Weights of a small mixture-of-experts language model, trained from scratch on English Wikipedia: a variant of Adam for the experts.
Below are experts of layer 9 (counted from 0) of a mixture-of-experts language model. Rows are named router (the router's row for the expert), down (a neuron's output weights, with its number) and show model dimensions 0-255. Each number is 128 + 24 x the weight over its row's rms, rounded and kept within 0 to 255. Numbers have three digits each.
Before each expert's rows: a language model's description of what the expert responds to. This comes from a sample of Wikipedia text that the model never trained on.

# expert 63
It responds to: Table spacers and prefixes. Spaces, slashes and pipes in tables and infobox rows, prefix pieces like Ne-o (Neo-classicism), Thai script, and adverbs like almost and largely.
router:105159103111140151127129132145100100135098082102113107159102104133100102154099127114135110152112109075139127124133108116068124128091129096111131140117102143095144152181166122122137109126141108157113128155139163142103134135147135131110141130117129136115143135124105110096150149094119149103169150138107121129100086114115152074136128105123170119123113137096114139128136114105121187155133138137098105119123110146085159177104114103100101115160166172134111143132165110072161078119109207130104101127081123142141129115133107085144176138099161180097140166164153140127088132134145133118122107109101122132130152095145131151131123111140095138123144124123110114109104157092144152085171108115161108083147111120105118155115155079140100115136137086152131150152117080149109141128155142
down0:113139152137125113149125161137121156157133132118096086166128168118140109086161137099145150146137121138130122134139124157177134129126119140146099130100150177134108108155141152150130156154164128151126119108129113155118170128092091093133128107115127140137115132117111150154131144131163113136101143141115141115102111174082089105122108093155133126140100118112111159159130082150131118132104161128117107153139136131130125113085153128192112122140127202139068109111120137112116135157103098094128133140143168124151138192137141123132093124112131111140108098165157113167111138141127130104120155156143122101127070145101137113140131076091117127106118144123118084158087131135132156121182131128157140143092145093158126126153097152100210090154185127122066139141118133151113134134166118

# expert 1
It responds to: Descriptive adjective stems. Adjectives and word starts for colour, size and quality, often inside compounds, such as white, black, long, greenish-yellow, gently.
router:140133100159127140147144145126137141100146134121145153134109117146124088116141155106132174137119123087153150151128053139111121088115129101117109105151119124108116138146154148174083148127145146128128129129141106106136113135161160143137098130162139128097110098152098127128144132074121117123201139112105114077127106114109153101098157146097123082122108145148153104132057155140139154151118156124110152100126124138138163128127114101138135110111172163137126136170131096087151097173117143122144102097109091127130149130140116129138176106108109125104150172145151119129116163146179152140085134144149131132137147146116113117141081152133136143131191066129111123123101171139108147136119098152138114108112106134157136161106154109142109112163181172196139106126135094139115154128157098
down0:110119143135111097086086118091146124179107125105114154150173103120140137091098136130154138117119129118110119135143112155085180126131113130147129091141134126111100102116138139109129124134098147117169110169135151103088122119091173139122130084124101096160128168092158089151148126109164120088118115141159114099117098131153077089168134123181120090112105144136152069147137101132096106120108126115131118099141081161147102149114111101087119137093107087142100104110112083133117116123136129114097157133134122140125089123130092155143128121114066160105109121151140105145118101151135102155147117157133126152098115091085149123138109151122137138157166139138150144096149148090143139149150151153076134128130110101122139154091093162154086141117105091120145174116095126114135089144125106

# expert 14
It responds to: Foreign name fragments. Capital letters and mid-word pieces of foreign or transliterated names, species binomials and non-Latin script, e.g. Ar-s-lan, T-uc-son, Wro-c-ław.
router:169129111157129134118117096163125123101130115094128093163122116114132100116101150099122155160094135090142150150125082133099121123101126088141161134130073134109128097171175150163119115121146137127133148120127126125110136118175143085082109152119084153095098117147116124125170135115113144126155132145116066128147106116106145107087143179108135118123138170114148121130081131127144184112148138118136133090107126163115109174117108114121088083124187167124155152149128123125138132127109125082094125104110112121151115130160108085136151151130161147115156131140135119110126126144109106135120111143181133151133129131112127124138104135160103132190173115184153147138103167121147149107150105128146103102098094169179085163134155119144127120122135116138144095147177116083106135166124115
down0:133094169155128102106133150140135151169155153106148122157121105163118133142151098144125117132148088162117140149110119123157162103116130110131120136143139156112108129133122111077106175106144135147124143172060133154116144091126155156141129137192168107180117124047129113152178135138157139183151171154130123132154103167124142145137109095113142128166115163141139132133139144144134101150150121109085101154138151142116145127155145094106129189169116130154127143120106175124112165103115153149157095155111121110114163134121135151162135119166112112109122117124130152115132111124129141117132156066099129140111143119117108153126154156096147125122157113069112124134092129128091125099125112115168147173080094118096126143128103138116116107097144109158112134145138158138108154121188116

# expert 56
It responds to: Pronouns and name starts. Personal pronouns and relative "who" as sentence subjects, plus first letters of given names or middle initials, e.g. he, she, Terry E.
router:148137149136119150121106085147169162127152113121132117135090091123099136163075184125142162128103116122120154142151120165093174132135097138126170135136088145117135083160154168131146114101122121117081138145140124115112104125143124156105155158120133129116102114158114128145153130108104132180143161140092084102147130109136129084117130128144148145127121159152181144079111112113140158104137146174104143138084148166145139163128131116125106114145151185162113116183171108114129101125078130131102109106159087130139114144120118103120123150126151167129154147157103154125102141142087099098115148136138153106167129116133134132125103102125114133154157121118153166119114131136154150095170126144182088113098099099164112130094135137140108113103088119126159085158188135152118124148148139
down0:107124156106132089137140130170133131095133128075096128144142138140086106139118138072153161145133124145150153139147136124128147099120155093130133116127109124092145131088095138112171106143120131132107068140133123104180128165146121117112167098133140148167083168154184174084112122167168090170122110109115149098135154137120131140156087147125120102136127137131167115129122138128128132172120120119108139142171112130105182120126111132154125137086135121174151103142132106155144099119046079151127100101139124129152122160138134124127115134092122107108133141129126139129137150109144149172110121153076149127129105171119146150135114129094122147119148095147117130094093107125091138128082158144147164115100121116147067074125122138109104138154133115122167113125113115095125117111078090

# expert 4
It responds to: Agent-noun word endings. Final suffix pieces of nouns naming people or roles, such as -er, -or, -ator, -ologist, -ian, in editor, forager, Luther.
router:159114144138115150099108134142122105159077112144167137133114163117150118135111135092129169118107124128148134152102106140123090118122160124123158125137087153139133131153167166126074090141149149171135176098110152098134128103132108097131137117126082127126101096122113118112157135111143140110156113163108098129101113128122179139118126103119119135154095162165149121116095091160113173140141170108141149132091155192105100111093096110132133136115122154142114085125134123109100135155130112147067105138088126137171134104144129113180118147067145146119156118105076166104083159129141107086137145137134132135117124130098111132134102135134113155150189122174146145146130142108144136121099109153161131087113104125146143160138118102102120085138156112137183120129123112163104139189136122
down4:179112142132137111115138121132109114151148157134121094111160119117140101159109121130155145115126120112089145142093126135132107100134155095137195146083151127138166136141126149100135125158085116147163089183105162140092126139121146184149129127129144126169111141093153155132108117134090175090132160134124139131124153132162134095110115098069166151151134147127140138134140103123170102143133122151120093161150138121099118119175102186099102127107124131129150171137145131101138173132114130102119168105106127178123164133093151169114117131118176131150120138165145182092129119097094151146111154151158092139109113108142119118169108131096124068124075133145126113136092132106118108125170129127105124143106163141109111174112131116090104121097154120144102110121140155104110151153147136